Experts of a small language model.
Size: width 256, vocabulary 2048.
Below are experts of layer 6 (counted from 0) of a mixture-of-experts language model. Rows are named down (a neuron's output weights, with its number) and show model dimensions 0-255. Each number is 500 + 25 x the weight over its row's rms, rounded and kept within 0 to 999. Numbers have three digits each.
Before each expert's rows: a language model's description of what the expert responds to. This comes from a sample of Wikipedia text that the model never trained on.

# expert 62
What it handles: Line breaks in lists. Line breaks ending infobox fields or list items before the next dash entry, plus pieces like ol, ul, e.g. Ap-ol-lo.
down2:466511502483466480503486490533509506499515498522464495541509466505498494503473462484512496502512527494535502465519446479476575488481496470535448505504489496514520467490521498474517510506500525542487523502527517541505524466513480462556452513561516549454469512487489490470529537501493513494493507494508547524507482475492464474523492481493528432470457478488476473474548486483479510497511487484507497481452520548530489493513513495506516525471484499506488494481484504524450540503484514519540529529479511513517467450531498511511508478472495528504496469481516514503491494466489530474497494542488555530526489493507490499511509514478457462513519479532472564510519538480545510522506490514472530521448498518474510492482506512532508501549480495487471483552493539479502460469534523
down3:514530482518522511502504480463561509478485508502518480500522535530474515515502467524558447526490475480512497551523507442510521493484506510516506485510473472531453542462503536532487528502488451485494510518517526502504488509524479487466529497527492452465491553471520518490455545526545518504515540491448455524512489464486507513530506521492509506482474507510455554505476483498502512523485521495459491517567506492444507471522495507501505452505512525498511502501521484466497491473483504524527451490549451515486494505492492471495486500514488520523472497531511525468483499497489491539511490519493469526532538513512500477493492470498462470483476474507558541480540467512491489500457530521475482528513489484478483523495477536454484501518472496458514478548494479476547531492497522
down4:500472506453493470519503503463509473541473484482506500520502504505443527541519528531443488541558490464516502504483496496498478479467491528502524458463497484521490500492485445509462513466474513452490496517538545500509446541525470512527499519490457484497516488432493479515488487541513497513496498506463534500473499488525462502501488504471540526496506476530536456509500495488479482540523479554524484500475499475538483487518526506546507502479528514496527505490482496519464428474519506473501479509487496494453448511502526494496499488523516458524489488507466463490514504492526511461484472503482499522511491523451537516497515499550530492447475534549507540483539492471484503487508514524482514470511480475534488464524465504486516495512521535480526470513482477483536464467474497

# expert 52
What it handles: Definite article and determiners. The word the or The after prepositions like of, in, to, at, plus this, each, every, its.
down0:507515478494509535505499492480480547489489494513491499485520500544533477554487513473483512465473477503537543500514548502475499511496493451512516508491516458513506514501490467482504478502533514535451483526492526492510525554527508527541467510505440493470493526465512542480492541500485484492495497516489492546506462464511524547515523510518460504482523446570490475491493477503470479522514502504498466507485486478490493464474492482524472480490499490512496526471470507500483542516497457551502496497531508471465496491490461530498470479499491534500495492434502499499514521517511510516485507471491507546508534531512520505467519496506478456503498468515438471498510497486473489514526498424532494464504488491496509494492476542496466553531471537513492515511510492576510487449569496
down1:544474508473539506498546500485507476470469508475505534471543545495464455465481518494491494486481475505511528499464497509498515515522476477503520530472492510456500472490501505490475490529519486496479462484482511475477477484479520466492503477504499464465491453507506523514521501504550504510525503461474509476499484449482486467522507508553531468521530498489486533526519535471490496446493513484473513541486496493494517520497497468507476484514488499469505482493525488501422494503501515494471474545518466433513495544495506483536509500545521587509506506475475527481524517519462471508515504497513486552503506501469463521516521468525498489471494515509481476537476465480524547492501522525482495503494519477478467452459491481489476491441525499487475488463476453505545565509474524
down2:479486480517492489504514489516493499521488498557457471452485532517492500509510520501478519519521504475488494508514524462524480521519526464484478482498517492490486504547491460500500528525471516515523488488448497508504508465509459497514509500532468495492510534517530544475497514475566527571494528487503494488455495554468470533457530506514485513509524509532510561520434481538480475493487491475502489491461506536489500540556503537490498506460492515523506493504526506491510492496509498489499527471520501502519568505473484502501454488517490495513499523495487454493511482477501473426494467532527496490458493519489481565497478495495498496494516487514523503524490538501522531475508536478505481501481524487461507492498509508506445470461486548477538539494440546488504547549499467

# expert 29
What it handles: Quantifiers and determiners. Quantity and determiner words after the or a, such as one, two, several, many, most, other, all, plus relative that.
down0:504518468521512506522496506475503495528508461502470491493522521453528493515521509515526445442494536513500534529521530509480491514466547546461508516514512440508507448520506575517514533492475514539501547481512478494521511483489505475540444474519485511488517517468515493484501475519466486516553478483530484541528487513471517455503471518493470486495483536466497524522518520483533486478508493466486522502538502493471476500507532464504498548527477536465516513499482508499520523498578494516503506482522521488478471464499462499510507502527523480528483483521505509494502519515505545513453529489496527531508522477495497474505487479455488522461485519529479424446552506478506519521550502516481482517471537488480522465519500500468481542486505500516537497486503510486489529530476476
down1:540508475494484481515478529535500520540490493480505495492458549470484527502490486535520493498482515556508493545511505499488474470523521459490530502488505504501545510527446501494489535470489536524460505502503482505525473515430476536494509511503493512489529500504477539511487529543479520510459475537487508484462460463473548477498448451481489517514484514499485452510525517514481459524492447515475511480503493492480495531448487490464471493541509500504470459495522500520493498504532520498512481505527452529516474492491531503556487505520462444532530475504516506506538508535464496550522521511528490516480527500483547485526514482450536462512499481516468484474465500481477518490510540517500546520472493522546510474529449492520476533502498492489472486494533505534514478482487525
down2:475490503501530529477509512505504502448455516487527479552556509494516519504487495511537500489513495516530537494505550518495510524493479456449557489502520487489508518546516538467484481496525444496489471518483531500549440501476547501507501468482497544531491475493469495475497440476489501541483481537501528524492487498502546536495481513561491512525482450473500545462517506527490517496530555534448460517522534498476504503533500488517463498521481472492529486475488457498484508481485459533527470533478481492498492545503516483504485493483543523461529479518521520486457491479493480472489535501521487504502486490507499501530491484469435489507545462489520501543496477451463494487507504505493467460492497514492472504501505494516495492506530502485462469480518520512517463489503536

# expert 17
What it handles: Past-tense verb endings. Past-tense verbs and -ed endings in narrative biography or history, such as made, played, released, declin-ed, acqui-red, Succeed-ed.
down0:509502457491551494528518499509473513487469484524497535548506481484533495480516505508536563542471492452478484469540472479503484513544464488538520472523501505487514487512507502531524511508511473491525561497478476537491485476489485545472522479517421519519486516502532465483462520527528536521514447524493464552512495482493502487501499453452466519479510489494457482514504473499448525494519461486486525493487468508470516493546562472556506524569524548481486487506499537496458537510479489474476511509509462508501502532504462512504472483482524477502501528475510506477493532549510512486506526485503506494503500479483495461529499493517510482488461477525475498477509489493512476493461535523505488547513505478521485461520514523528509478485538502515527486487537491505467472481482513
down1:496479516521498449510519488552507521514514533491516481514497459507505509459483488492476517468506494465487531545510486475559504498530511511490551482503509517493482510497481497501498507539469425488481495499495517503509567521497471515459521487492482455494536508511454492545524566488481462480535508517503501518472511564533486499471517508468492450493523483495500480475491515484481489478531523476498483515506507511493498504523525476506463522536510531462538475510494532502513461507467481555495466484475437531470491552497510543527513512471500489481506511526468475459497528524550519492430492475522513521482513482528486486518492522533517517478509479495530495492508523514496501486471537508485527511511561492511450493502523477515499527529530469460480540482451494498522511526515467
down2:536465522487481504479514542507463487481491507463519528522517479494543450507497522553540478538531515532498507514478507527509449475487469468478503551521507491537508525499493480503500543509439514503526487490527496535533538490461536468468492483493456518468510474470519516516518509517505512522457541557516495453511483531464473496505472525515505499504542477513478520504497498537502492517520512492497500539537497508570490469454516500507525496509511522481494492508532498561453500485499485501499505475474501509512458508453489532498491450483528496480472514480510495482512464472508499475485487512518481516499496531479476478478471491491497501484512506500501435519456541481492513531454515478522494478511511463469509517448549476523501474514511502453469473490551492486499531546468533

# expert 21
What it handles: Mid-word l pieces. Word-internal pieces with l, such as il, el, l, ell, hi, inside words like Bruss-el-s, responsib-il-ities, Apr-il, T-hi-s.
down1:423521562504527493518464491489510546507498475557476494467470485496522500478512490469508483482539484468517534513515545486507473541470437492476507506481485433511542484478447473482512453505479477499478519555494485492514515526478511495528495503506523512507435486504498519486524488487473495510497497513520465494542526555525496471474528467524504497509480525481503481547529497528495477514492479495502479519463489504492495484472534482489467523519509477496513462511482484488440481493510504498511487561490483501522549500527535498462489519465525515526498501492502480537502480464520526513448511513491516485471505483518496549460502529494529501491496520532494508513567523521433488466513500485498461509451513501514528469543498482510507497521517466477495493515498468479471521481528510
down2:518519522486488471541490500514473481508513504493464465479489497520493469473532514463496505470536512491499485487526530513511437458552522501485489559489514497510491488536530483520398475482505467497441562516500485537528500560522501476561536525514505531497457507476502509534542508529529514517472486531479493480523513489501488516515521519519483499477511451483511464474493485571470494531507502512528512499486499488481530543515519495519530510505504460538523489493464482465476487512460487485531500493463504548529508511507552461488468453503531509510479517509511520533501518512485523498504546498484488504531492505479506484488514517510526522487451483470509521543482477506530508525507478516475492459527498461522506455499499506481521505532475497483527468466500505478465505469486505
down3:503484534519539505507479509510547530517472516477529472486506539522491515535518500512516490532535542478480477536484512492518490487496500502485500497488511504483481486495476480481474511498481529504478476487512517500500502460490518498511469462491489510480535518541481500496469488532521533476526502510524450568474483509477497513493536482482493517455470522518473485500515486503483470483519481507475526527479494478530522501432528524510492456512506474471483503536488476516481496486487494500470510439520458505480550436527500539485521472492437479517504483548584525535499531495493507474506514525519535473522504532527486482466519461505501504447498480485488514514528505468523513538529481550512534444480510506499520428564495480481457526500494480523505507506462511525516517495535517

# expert 51
What it handles: Section heading starts. First letter or word of wiki section headings after == or a line break, such as C-ast, C-lub career, Backg-round, See also.
down0:505506531511448511520449506486509569519495473490511482524507498512508478532531532499514519573490522500519480500465538541457485525502489508482523481506486515515479465497495486537495484499474520545532525501484525489478493491548444471512485518517519484478509507461459477526505510521491499537459518497532486464496504502549485525528497501512466479486485478539488521475502516480479496512491486469449486478448500483498501503528526559502533508489485486468472480513521538543515512489472566470481498456481520494498493509556502529473505492519516463486486499478512499537505531513481491520531441471518506511494527504524485474452477484495495506479475490502456488514541502514523469501485516432456554509488462548503555529500490486467485516505469495536486519516520505504461475525483499
down1:480509526546536521476503481497493491506471518535473513534507501493487471454554492516521484501528519500517484519495544500455546459471465459508522499433502540488479500511518521489464510533532494543500479495520520469514503527494486493519464482515529483523499499496473520457501478511497486494544486482483491494522486499457485497545537515496518478490540490498476521481476476481498541559515469537510456506513525504500456527491532463512487484500515480526482497475548438527506488491485499518474513501497495555522487499483527491509503509517495504478503488533561491531496489475501494502502528475523445490470510520464488495422491505504504546511510451496504582446496498514529496502515499510490447510463462520501491515533540489486530473530485471494472529513507509490548505503537488
down2:494491490515511510485523517489493491493498453525523498520548499498499506521503489455477459482514512524472475488545485498507443497482480521467512443490536514483483539475553524508492513496487437534477508493496493512507507526526515471509498512485497542549452510534525519527496510448437534510507487475503502501481513531505487465470480493530520490512489535517535505506539499503467517497481537543497527483506459456519498473538481450504518508511556513492500486479475481516491493486536522542485511487501491467518496504504522526492493509529458488493492531491484534513486516513466481493457494455495496505456541471522491516503464523516563518449449478535487473515511486502479498496457498478484508534503524493448513493515509525534503533409510462501519529466487472462535496495497492

# expert 24
What it handles: Colons in infobox fields. Colons after field labels in infobox-style lists (Country:, Length:), time colons like 12:30, and the piece in, including Thin, Nothin'.
down0:468446517434443524505498519471505500556483541496449499500495453523469448518496508492502497495526524524503526486479522541461485516492541484530500545494521496455506484498475497513456473531511507549458486533513484529489470470556554505487475486484532534506490556509503492479549483468529500472474499462477499517494540511480515488493497498483499467525540499501495538458528561484517518503514500455505508538504481449497491497508470523491475509515463474518525535495474497486477521531502482552536470498500504481495488522511509516518504500481485491509465487498512473506457505511487498474490518500468509469506453518515467537527491483557547452495516450470487538517474488501525497518502527521466487479521472466514528535529489533474498525515484490499495500504499489512490466499482515
down1:529491519521520517489521500477526510502524518480509520523550474515514513551517533492490445529536531472436498487472467497456476510507444477487520518496517531493472455492466521505502528513514499570487502495525506570478528504487487488514515531488522489480483511484494460475499450506481501521511484485498492483491480504520508496488498501481557456495465494472479543503533507486466527476507522521477543489494507544484467487488505486518485508509456488506471457498553527528531485520506471490510523513530507504537485482512486520505466486526482446485526501513531551533499498467509554575473534526518483515517501561439483506493496516496463431498508493515505533497511483479487506482505514503471550527504504489523505444486518474527505468483523517481503487492511495471488492509465492
down2:491449484507506492496496517491502519512489505520501505547513523474509499548479496509533501453490487491504488484484496551539520513553461498511473504510542496519473507483497488474486484520501506509556485478450528491547500456501494487514483506498530504488482536502478499531531460487499523538507498502473487506519502479508510454524491522493491486508477461479509472533497453492516468475528499473496522494463528467557532457540431508515511467526478508528529484496515483533491475535496496473503503538479482482514525482457508487502463522518539486475451493543498502448511447514535487481492520483492544472481524482530447520513488439486453535438519508535513486513514477475482505492539521495492453522492499490505515457492530506481460527528487510521487491463510498497432487534527529

# expert 33
What it handles: Capital letters in abbreviations. Single capitals and Roman numerals inside acronyms, initials and codes, such as SP-V, PA-V-N, NY-C, Liga I, AA.V.V.
down1:488446523480516480499488486518521514544479515498479522531508519510498513444478495477525503525527496518456517514520486474509549468536523521542504519490514490449494509482488502466519509508475471516501495515503503540520487535449534557513478518496528471490537529502535477542430515470513481474496485524488513529470489502504492480500458499529548519513499491475542455506532518536482495493495486513520472521503463496533524473519507514514488440462495474509479503474504487521482507512467508480508494538544456473506534471533500517506533475493468478546504539530484543493459475478551479507483509543483491496501493450508490523514533517491543497526503508501499482497442495502534500507452458539538502464492525495496497497480487502465509526548467554491459493529528510480484471471489493
down2:441555501520524494515503509537516471494501514526519470446507509492518540515482488500510483498475521484477474499482543505534499522495478494521471473500519482488502449512529486495536554496478494535532544520540483516481487541512511482490488471463504563494497484494538521488511514475501533461521472517510522550511474507544554456544503512506529490481526447452484508526506486477509502455494501539527479495504516519487473491437473500504524468491513490473558452502484497500529482512465509477549542473500529549531461517517503510480525511504497467489467464499505542484492492501488549500509505485494477481475553498455532502516508537480497484509475508504506536465510497506495492508452513470492468485492498528494507521511506497459507461483555501508500479496519486430506531478500483
down3:464490511544534502559519485486537519554503429509486510499514508482507499524485504494460509466528537436476488517524477478468492511511494490504520446506516492505495505511484465490543534486483473519487510493506484515409512487503453507519503526513519513489500494478468548458484476504535506487488500510452507488466440506519506537557500512531548507532520462460467492477491523495500504507498507515519471496486499467458494541509508534464500537541524508478515531503496510497501475505479484517514489488489530501518495515551492522437503537505468487470511521489484530480482484489484490481512500456506508509481537514536500522527431504533493488504537506530496491506467450505523460535498533523529462498492505512522515475451512506487501543492508453515491536480503477506464511471495490

# expert 34
What it handles: Digits and foreign bytes. Last two year digits after 18 or 19 in birth–death spans, numbers before km or %, and Cyrillic, Greek, Bengali characters.
down2:488502492458502478466494520474500508480568480493493509527557501531526501506499503489534490499484477449494512487469486529462473516520478495527512486494536488515513494449458512469516506495503501497500442526498528483525513483455523544518507472482486503504540534464502508506525541500521502517523513537537503535516511483491516511451551517488495458517474471498507466438523517505532518535507495504519505473525463488506469524495511491501469487482534520542543457518496509483505455489479457488492462494497459516488519524502470482530515495479533497469479493498484502516492529490478511503511511526490525472460514502510488483540530505503556479473553430449495469478456487540501512492526501527532523477461476481509485494555508499488524485481483454508482508468479537542473432501487517
down3:488457534516486493493495521521498563513552461510565482494539552482507492447545536517469525476502499513421478524515524520494488472520482484526533526541500504517521504504532464489504571511468444503529488503499496469496515473512508472526497472541474526523500542501507464495497509497508506482485501489501520538528469520496490477505505562512504477497484541511470464503454474495473478471507473496477512493537513504546479523465495499516499536502468509479515512505446554519487435503508505520514523538504541510525470519492508479477497513529455542517484516498500449500487506539521477504530489552458495484482536504508499465500478473492512496513475494541498483496482514535493481491485535483477531487506522534465531519495533527486494526516485507484471487510479516536498496477523485
down4:525491503496520513514501511522494463474476469476516479524494543483503541512455534517507496473495500573511578523516533488522488490491512493485444482493473492506475486543518534522467520484516492519502519477508522507471504461538506492525516517510490522457470484488494505497513510478441500527483491497513492539539485502521534471496490498473515523472502487446480491496516513500520539504499525477533488495495549487448487489526461533509526503458465474483475457463503463483504491546548539540463520490513500478469473475459493498506517504503474470506510461508490502518499455475507507491485557521474542551474495532425511520505527517516523520482497506500546510476493512503494448500526521525525536519524540501507506512504535564503502500496517465509504507527482502471502548504453484

# expert 15
What it handles: Word-start verb pieces. First pieces of common words, often verbs or nouns after "a" or a prefix, such as do-ctor, a-cc-epted, do-g, ca, wi-th.
down1:514472538513496553518497476485533481491464472502490478533522479445536457459532531489480482515526504476536545522498494486556523521457487477482521485516480460532523482498514530484481487492464483506480484536510474479496490485493487522431497493515499497510492525487536469512505481450486540499490469437511489492525468499466520520475509485504494480483496495508507511469527497510516499532487503512520509485533468519454453502490538484454506511479435522539503482506458484516509498493497497502521530513500460505516483542528472488504459547501521485488506491551525515472550458488504477469512493509513506533512487518502477544504493470522459500519462479454526478472496493498453488512510465519513511479477473494450529472515511500519483481507464504488502439532492465563489489472486549
down2:471487461562522514509526533503469519495532432487517532519498460503485497483482489538511475557510500547512508465483479471487511488495533514502544491497499495522500483530505498476482505501504540532509551499551491513505525553507459494539512487464471519523492511519489514495526495477489493466523502517505543476570507512480507522514518501501493525483517483480495540542518495466520524499504502474518475515503474501475536486471490483471492498497462526498549521489477517490484535501516470505486458437480503496478482486509500557500447478522513468514492479499487529497491505487521510507521502586494567517495464491537497491500494465517514507462519512498523491533545465493512477490490512513519487472459503437520515466489482492486518453527508513489525496494513485459503514512586487
down3:514524480495506517504494511482499510454500480481543478513496488480510511572504507504515511469472464491458523492482499543514482502519521503521478498433497535502449520494527507477466497497564484489525494506516522516491518510526569525506521488530508491461473504483470509496500492516524503538480510503526506516465540491487510479482497541501497515489512513527489459479534464431528531510485498477482537448522526532498517526511520476536487526547535514466520501467507500484543512495504555488438488508510498470501489506468495501500533502517508500492501457540499484468481464472487509544563519501494483503479493492425531462470501451468521532463498474528477439493514478520492485495500500445513516512501494503501509472516511493548447478507492511500485479527526469483495530506505459

# expert 45
What it handles: Prepositions after verbs. Prepositions and infinitive to following verbs or nouns, such as possible to, escaped to, encroaching on, kept in, detachment from.
down1:534482494516493493496518547475537491533516491477545495439511511483506480483498496565484451478525522533484538488482526508502457480477511489474476506520451531533470433514476455525507486499500460488532477482488493486483488487458511519520441512486476484528537505518460504516543535544525519498529500501528514507519502473494459514483474531516539530508540529497514497497512492517478499537535516486512486509469475460504479509480500510504485498504506548505542494488509504558478492499452496487489463512523530476497498498498477534457522481508462538496508570506542521529475481504479545502526493470512521506526521511434488461500473498531471479496524510545503478512514453493507497494500510485507486492468540529490538495483503494476516489483501528527467531510520504490443503467450488
down2:497501509528528488500444474492480526425462498489527525516491516522471513443485529548512454529497494477462524486482462489513476536505512505531523508552532515557524552437459502517481528490537454490493476497527535469509494472492430496521465539484509517496461512491519466499492511494526541502477505504534506519515505505481471528478516461522489497433515522468510467560505507544512520521529468514535506487443475488508471536496500491514515515473549501508515505516510466519520470479519453481512461493460457493485514478507495498481507477509527497495491485530493489507475539518505512462485509494513488495562504497510448501533509512496479520447510497515476497515508494480504463530499536534481484505478496523478473514519509508534521505547499504522477499514492531493497514509487491
down3:507504505489497480537500509562506494494509546511506494494489475471510505522543506481520494500473486542428504477566520482549498534472454504522523447476499486491481485453500480524490486505511458507486456529528481507522504473534532487476483460518482472501487500518521519493484486444466504471455516454521515519517510523503551486472490504492492479468511496482485470513448535495459520480480488512485510486487464526460507520503540489477485525488514498502465518507514465563518510461488534477477514475516497494506461510508514494518496500493530526516522503469507487483496467476496525515497505507526534523510518450496519522519510485503460531554544469495485475474515572483515515537510525497457496474468536527455557464489501526462507534500476518498465485533462526481526500502507515

# expert 37
What it handles: Syllables ri, li, di, se. Syllable pieces ri, li, di, se, often starting names or words, e.g. Disney, Mallikarjuna, security, diagrams, Tillabéri.
down2:516514485510467514577483463481521470500481460463504553513491513488502489496545487513501483463496477468449532544487472488489495469501488482517466472528502488530475518489499540518480500519488500484479488501516459540517496464477533492532501472549505496553510501478512500515517529465455560494457501530544522523479494489517548518503491517532468478513523536503531467483510506521513490475491477455511507493477530518448492500468525517521484498509554513444537521480506465468518567500516465507519515524547480496460511523519522511488510529440482523487480498460521537524476491533487494496511564483471500489506516507497500490522486487510507500508500498493469495535473505527495512500490545510556525506493485558470450499514488483479488478487511515484465500492472463498470497479506466
down3:468535504495561471489520487498523488533529492473496526533477518504515482487493503550502500520445487521522516474515517457482452495534518491472526521530473464497559496508467484556478492510498501534531483514531506516472469506512524522532507482495512531504507519530520535516483514492530473477521503473525521483493494495497527470544482494509488496477487518546495497535476530486484520493481515481543464480522536513498499506469478486507508518484476480520515486434515457472516510505460464572469479481502503544501485479468494489541566481487515485502499498494511473515466499559509498502489444519538498567511472470479474482525494446490489525515495469517491514486471487561488543473516501520512465480466501470504493461490498540487503487518492436508499525505500535526530480483528508
down4:482530541527470506493506507492538522531519489528488483463482500480482515501517496476486519484518486495572501506521465491533523496502526507475485573512484503488458468509528472454455494514540479533457517492529539482465479501460481513496505514505506528493492502526496492547471526523531494431502483465538479460482490586510483504475527476506484459477499519486479492460487485532501494502486505497493504561528495515469502480480475458522533512457462495501469475543495500491469515465542496543468516516483461507520531510499490504541509469487489492487510498505486525498469531502476533523480545511457494484490473499482490507507508518506490488508463484522501532562538527505534523511535494530517460469497515485488446531502516469502531509492482487454534499523475516499490525462463505

# expert 0
What it handles: Prepositions and role words. Function words opening a role or setting, mostly as, in, an, under, like, until, became, often sentence-initial In or As.
down0:498488477483493525477450500533473516523488468472508510485500466490488487482480501458492469467506482560547552480478522502523482538524531456497493509512514477454503497553533494484507479476515563489487493514500494516471523469475506515514518504525514447496497538487451525443551474474493488527509478473456547512515494498466450491501499511534512531494479518481477480518474466515468504528523480518537531476518461504487491490513503453465507522476504471465498522502507485510468512516492529513510524478515531497514455493504533531507529522508524505453515494559487559498488487530538491464503514474484534513452506493487504471513466547517528496513514512523487495519461481475475489523485520461548509520500507479457501499516496483536448515456504494485491483464517487531452496535478484
down1:485475525543504493515504497517522509520471496467484477494458526503515508485483527537506493508438528477490501499523492518490534523452500558537516526531480559491491522464520468495458443518491525495487468511493507539533487462505518505521503496468503519491469498557507531461498490510464491492492530512502501514521491475482511501439469497483516514437485456497514510487532518500528466546521466505493491498533482493454471480489432498515513544513461455500466501479482509525486478486491546503468521491525488501520499449494530519468526473481524455552530471481506509480539542523498471515507477542481475527498550477504515479485548514468491510507467480485499468498524480519522521484522537500492520523491496539513530505529466534479521519509550536484495483471484502491520493506463521
down2:489453480483487488495509523472479490503454495509472493484500466467497540495487555505510504516509447464520539509465514515480520530495487529486502501504503476484508493470467477483457518527489469519499544494503492457514497505531461513519480543488496490483465477471518514513479465508503493521512500462485541494538525548491525516509501489504514482537513482495478445521482478541489496490503472513472502476489531513472483554534476493479526490507526507507558495480487484484519476493526460480526509513489469497444502485501523491551495512525462451484486491473483449473515550526502486495515516490476501567520466506518457504515514484498448472507491528504547471481556537453524490494524492511518512502487564482551513504527476521466520541543511525473469496490478521496518464566504513